Weights of a small mixture-of-experts language model, trained from scratch on English Wikipedia: vocabulary 23015.
Below are experts of layer 3 (counted from 0) of a mixture-of-experts language model. Rows are named router (the router's row for the expert), gate (a neuron's input weights, with its number), up (a neuron's input weights, with its number), down (a neuron's output weights, with its number) and show model dimensions 128-159. Each number is 128 + 24 x the weight over its row's rms, rounded and kept within 0 to 255. Numbers have three digits each.
After each expert's rows: "comes after" lists some tokens at least twice as common just before its tokens as in all text; "comes before" lists some tokens at least twice as common just after its tokens as in all text. This comes from a sample of Wikipedia text that the model never trained on. Tokens count by the router's weight.

# expert 61
router:122089102143165118126145151138121141139129156110163100116107114138148114111139171162155121101106
gate0:139144109154139100066078111132122123115129125121152120137153137129118113103127094134093121110117
up0:095144178098104154157159113131121103136161160112090146142098101097129148161144145113138107136143
down0:117144110142095146148090144114103161094105126114108090118105140170113152133131090158154132141123
gate1:135150159132147169099143136098111089163142089150134096185156114106129109128061104138131175128122
up1:132122155145131163062143102134167083130075133150131112151139131108107083125070119120130135126133
down1:135115138106136114089124125177112100100131131119142151147165126084157136144114154093128151143148
gate2:134145114101133126150142121063147151171124109140076127127140139142136135127137125124133129139119
up2:124136128112104116106151153097133137141168131131147165126129103139093169129126142109154114190160
down2:146125113118110172144123170122153091120144135096140135158131143127127091095114141105116121119131
gate3:100138111155145100144143091164167122164104159119146095118151119132148162137145135125136157145169
up3:153151109142109122095114102094124120102157080114108160124105137124121078127104099136112132112086
down3:086154167104131172122138117114167136103133143120115118147122104125082130149139131091029123151109
gate4:171104136100101117127148099116111171098107134126141084061140155127134122118132156146133110116180
up4:118113117143155122125138114132149103111124155158129129131124113137142117134102114108141110118128
down4:075119138155142104088122096103144154138119148122140147145132129123077111122137142148138098154126
gate5:122115137117157135086102141114138131079112135125128118170106077135093072109110149132108156082091
up5:137126145146094112093155129094181111117087137114117145167103132162064113128139112097074127098070
down5:160126113141151095103122115096170087147113093116150140127133153079138132124106116128127127125096
gate6:132137136137106134138134098055112161140155106138076124129122103129110133185111130126112135131144
up6:122113123160117130082137130129141129131107118118158101073162082144132175116082115125159123171105
down6:114139164157146106134150123138132109139090142134128134133124056120126117125112135130106125117103
gate7:152110181106121099105097136117163130137091119120119119137127087108123131116084141110103131107151
up7:103133116136157185126171122140134105107100157151146081097160138119111135072163119120140077115148
down7:101142106134117155096188158092143104165138168129132114114124137133142097138032130103129113117081
comes after: " the", " a", " The", "==", "The", " his"
comes before: " of", ",", ".", " in", " and", "=="

# expert 70
router:145131148125106160170105129092108163179158095140116129122148105092149121135123130112127117113165
gate0:148119151101124165118113155146117109167123146085115101168145128118140185149115137169151141153162
up0:127122152118121089124096154126124143171114173102127103118153178121142146103101184096130161177199
down0:104159109106101150120130079103099117099142122134116113115106120124125111158093126112125116127117
gate1:147104133099107153116164136146111110143106140127111128169087104120109071127137098127117146123129
up1:126136130108115157162143110169143129128092134122102155156127155132143089104101122122144110085152
down1:127148112138083156152132124133090109088125176143092103126148162108112145092155151141141128133108
gate2:136123121067183089146133151101117092077189168101090131144151102088163111170156095162140132095117
up2:194094117072167118125077114091109132103144152109111086114099085093127115106135129143105135102156
down2:158092102126164118137136141086124114088139122143103142113142106114141113124127142176144130137131
gate3:100120152073134138128141144127118113095139135144151113112104087111187112145107131173158136130151
up3:101133127161107107147111116108140102155153107128107150132135149153107148126135115104108108141091
down3:127105142126102118176089150167141126141124127093189134124113136100101122162138118135121109139149
gate4:089118112115098145187158141149116085130111176134130130140077107133081135109127126129094097171104
up4:133162107130122116133115111091110172131174139121117118104154140140111094135098146117123141106102
down4:168141164076118132094125124125126099113142089149137148168151099162130126123177114153107128087147
gate5:098133176107127116187175103115157143153111122112111135103138106160106156136168143129086086130175
up5:171148128108093133124112123143166159125139164114120134130095141136117126136084136135153119152104
down5:135152116119128155099103127104143151142113133121136096128129136133136144146107149140109146143074
gate6:104136113150170118109126151168179126112067169146176134089107142114120130080131148129092155125114
up6:103133129141106141125111150187119104112080131132162124112110122141144156097128172157139133099132
down6:137122130100135161097164119125121153117131103159133108150123097140111113093107123148146119100149
gate7:111139141099135146140120157102143116116122130142122125078131162093101143136129139170191168113149
up7:140135130086122099152151110109148108164166130139118152180084127113139136144118144094147124095112
down7:126155094074113122123136144146093133089128101165089097142132070161140107183164138136132101175125
comes after: "1", " a", " and", " in", "'", " his"
comes before: "9", "8", "7", " and", "6", "5"

# expert 53
router:120078154136105123159120173073106090145143101151127158093138100131118100114151140114122127155092
gate4:128087085128122100147155108182125111135178099132159162189114107112109131122142099157146139131131
up4:134156166125120166160158130112128090121115093121176096106135118133129161087080132069116125182140
down4:150095129122152145164169150131132096091116106139115109123147112128110143099127091150136123168119
gate5:129127135113149111143180068165163064074104156179121108173123148155125099153139122095116094158175
up5:127172158131134075114112158115150126119130112120131155156124118141121127155114141072112137128140
down5:111117151161159136138167113118108066103165132111138156110161144141119113120119128128138122134099
gate6:097108127142108074122149146135132131130154163136145110132056139127086124144136136163126121086079
up6:172131098086129109154118088159115165118138099144128142106151136157169131135145116139149181134137
down6:115113162121121180159145155069169119093162134114123141107134139107115144097111106117158117128173
gate7:091118145125126132110125110100118115096112132099122110127111106105087139132073121149094128115094
up7:143152071136109132150113146141097116140140157060129119160141125125105128147126113142117075200141
down7:137115190105139108110148120144146136107145136074142130128128146136140120139123176145107093161114
gate8:120156163137110080083097113113158109108138106153177137128127159164157148125130176095144134139104
up8:130103099149098109150118141181133171155128147120149110126142148130101158127125103174181127117135
down8:147120137132121150114171113101154111144136176113108093124115118176108126129135115113128082141129
gate9:105109151114100141110091149185148134104158132137152166124131106151096107132142149130101135094120
up9:099164125164092137130137125111126058114132120157138120134165139140131123109169078137104052140107
down9:110121145152126165113142121119121136138136105085141122106129153130114108172133154125142130121097
gate10:136178128166166116113166103126140151141129141136117124118155145136143128147119135125148146122125
up10:106155152168169117116148102165088105123147120137113144122138147092122069151096132152135155109083
down10:115125134149118086154124149120035104144144122072102104096124121113117153171093146100137128157119
gate11:095175134146058143157111128092177100081179147133097144155143158088105121098109158104161132140155
up11:119127127095133139128106108132089162120138121111155155092072125115127122160104144162088153142179
down11:129111157156132113120121131114096128105123131082167111126173107149126116139154153130132132137134
comes after: "–", "1", " ", "3", "2", "°"
comes before: " |", " ", "′", "8", "0", "9"

# expert 54
router:125107136129142086159176174114121164170121105156127122144127134140095155175142173100172072122131
gate0:110119087124159106130131126150103113126150135130113139127101150113113150155142129132123126136113
up0:134157165121104124148135117093148118113121132133092145173107103166141127084125142118115115131123
down0:174121084092145174092142126135148182157135147091150116157123128093129140103133077112156142185131
gate1:167159168061140149099101100060091110100139119087103126132110138133137126094134123105084112129174
up1:088119154145184123155125177156114107133127138136139183098128155170144131113094091149118163105112
down1:136118112069103081107171136087167127141098102156146100148056146111142114150131123115133114105140
gate2:126127164129110120088120156109136079164113105108102110079154143161125164151115135130123130087144
up2:113144167107129182144120137101115102192122133101118121144179116118134101129120130110129185139124
down2:107147115154133113066161117150119101133129138109130136134120102140157134117143140105093114133121
gate3:126160088116153127076129108116110158141096178152101139146145124115153120158117141161143166107112
up3:149138085170116141142126117164158138131157109091138126114109142150112171126117090127113101140168
down3:150181140144122095148161157110119155086160133111138166120067155136075133121145141149120177137138
gate4:141134136124108100136140149148097132116101134120156134166120156113087155181153159153139097115129
up4:175159150122130120141140152126126115105113133104119079173109123109099142169139147152107175139129
down4:158167138136114123101144113140118136152136139109172158154142121138112150152128154124140074143157
gate5:098140111134120139161143151096132120123101089095129125124135106144123121129128088129135135123133
up5:127112136132158132129122115099110092097090111134087169096153168158107108146141128134120161130126
down5:142110157165110090144146137161097164097094108188099108151134145166149139188155154140138109149149
gate6:102129101119144131121166113166122134164118115180117107124115151160135129125126160130113148117111
up6:105141103151151155122136157159108066154105136185112166116125158163086137113103135130143160134082
down6:102130114117098124172136165131109088155098131082144111125138140127119183139162165106157084154123
gate7:115140154184134123090134159120113124103140143095086161111205117116110131125136142144097141142121
up7:143148125123126155119113114143075140105107177120150158130108131133120155140092117136108131124164
down7:140145127122131125115096100140117165131111113107136161148108187134119127130143099140139131051104
comes after: " the", " a", "==", "s", " his", " The"
comes before: ".", ",", " in", "'", " and", " of"

# expert 86
router:140143160132152133112103097175149130116099151149130115090118168130142129108110152108123144084156
gate4:148169139105122137164104135126098091102107119093134107133124112087148132143111125095131140097098
up4:134164117116162143137122224126115087114112110119114158087118124110098125118108096102120118132116
down4:145132154130131188126087134139125147134126101138119108137119115129142136099121102119119095123131
gate5:139095156136119118155143135148104165151091088118138139125118158140128152201105114156100072114132
up5:119160147161130137112118072164114068152136140146137099114121133162089119096111160140099113133093
down5:129126121092162128123147144120052107110129151116167158140105159179144115133107133146134157122128
gate6:097101130151146106148148116130142096096130061129144148118169141139127109159096119142144121148128
up6:126103167112138143087135131123149107138159140130152115089104121137131133099128116125105125062112
down6:146126129119181103136081161168103122123132151162149137158125151097111135150143118123108160166154
gate7:117136126100153122136166112112109117111121151160133173122115163109156144143166123101129130106123
up7:112150142150138114090105135101121105156093123102113113151136137066162112117152095137107150132144
down7:157144127153158147114167096126138099188136153127141102125133115152148135097132187124166120132103
gate8:154148105111136120140111111133166174106123103131145157114148073134109112133165142163140133131186
up8:116145124145175164160129127125132101101126096112104154093143126123129091151115131130098109084143
down8:128140123153157164164160182105117093117109124123097139139135163141120152074140109128137145117127
gate9:125098139139089138098095114125155166223143171118129104144081130113122189121128148133160113114155
up9:147146086109132102159150168118129114108128121119139143125132130119141121118150124090180136127132
down9:112136117123089109111107091153138103141120105169139141141157139148115091140133127149105117110119
gate10:130130081101119138151139109080134125107154109128127152132150166153137156121177121094162123143120
up10:129118145139146069147087143149185107153131092106129124136097097125104141127121104145115115127188
down10:116129126131119097149123086131158145103143133147101140159130124110096100111118128137163117119132
gate11:128108125133115127151109144122178176145128132054095128116102112128139142070154118142138131121133
up11:164123116134119143107184125129096113104140149175172099147132113088096125143129138135141125106122
down11:121110090168106127125116129141131143143101123109139131105143105117096172127148117141152153131105
comes after: "-", "\n", "|", " Location", " •", " Country"
comes before: ":", " information", " of", " name", " birth", "="

# expert 1
router:101157120127140119103144150112153157163127154149096081134135124101124132126087118105155101125103
gate4:144113098128156149112107137113158087103150112167136143112099119112102141119130114123150176182140
up4:124146091116181116143103126103133150147092123103081122135131124109107110122111159115109125155161
down4:127067088132126142114105108114132135119114107148180135130137138160117139118109091097136081131116
gate5:108132136125140094109190157128132094154160123131110110127157145133132127143166127133086106101092
up5:136103160146170112159134101139138090106124121131154132111126124119135135154149109104163152145157
down5:116101170130167125170157110123116116121139143129132125146154129107141093139157147085112143161167
gate6:120102143112165181169113156122146099098119094131114129131117082133072144095134133127111117152105
up6:117092141120096106104184114104136125147109105093143159140126108118121064168172129133105129103130
down6:123146115147153144135122115150145127201135108118110116123110094101161099160134104154091107079135
gate7:127116160106139118099139132106128153142184137117160153136103101154131117137157152170115117092117
up7:127126145138115153108146120138138098120118161129100124115147132117167103137127132131152075119099
down7:112177166125142070167128126108106075158172128114119116160166131180150134184119158109100150148132
gate8:134133104171164090139165124168131083153116093172130104122108161121116120130117142088121162139099
up8:144151117093151159137130095136110140131086109136146132131145126132111124140122174161137104151163
down8:139140149130109103162124128139118123102090142114101139130142128144128135098148170114150092113104
gate9:113100109114129115064078102119120122141141128111135137129118133113106173169071101111095145166132
up9:112116094106123110094063108131113164160125130123124117121111111128108173157088135101106147197140
down9:119157116090148172172126153149068136163163134152151134141122096128108127128089080105157113097114
gate10:141106161151138166129126158137129121115062100095139129107174175140126122132125119155090136136114
up10:112169114113182117159127132134103116167059103091117168130147088138132090119151150133146130133171
down10:138090146114101159123090160089127134114111129096118143127138151114102152136148113158093109126110
gate11:098151128119173159174153125132129141148123111147080083143183140124155136098139151108123081100088
up11:101169151114170138162177106114124129147114129148084112143144133143179126141130195138141111114120
down11:171126135159144149145091165117137084153103121140129137092181133142143175117118126103094153115154
comes after: "0", "9", "–", "2", "1", "8"
comes before: "0", "2", "6", "5", "4", "3"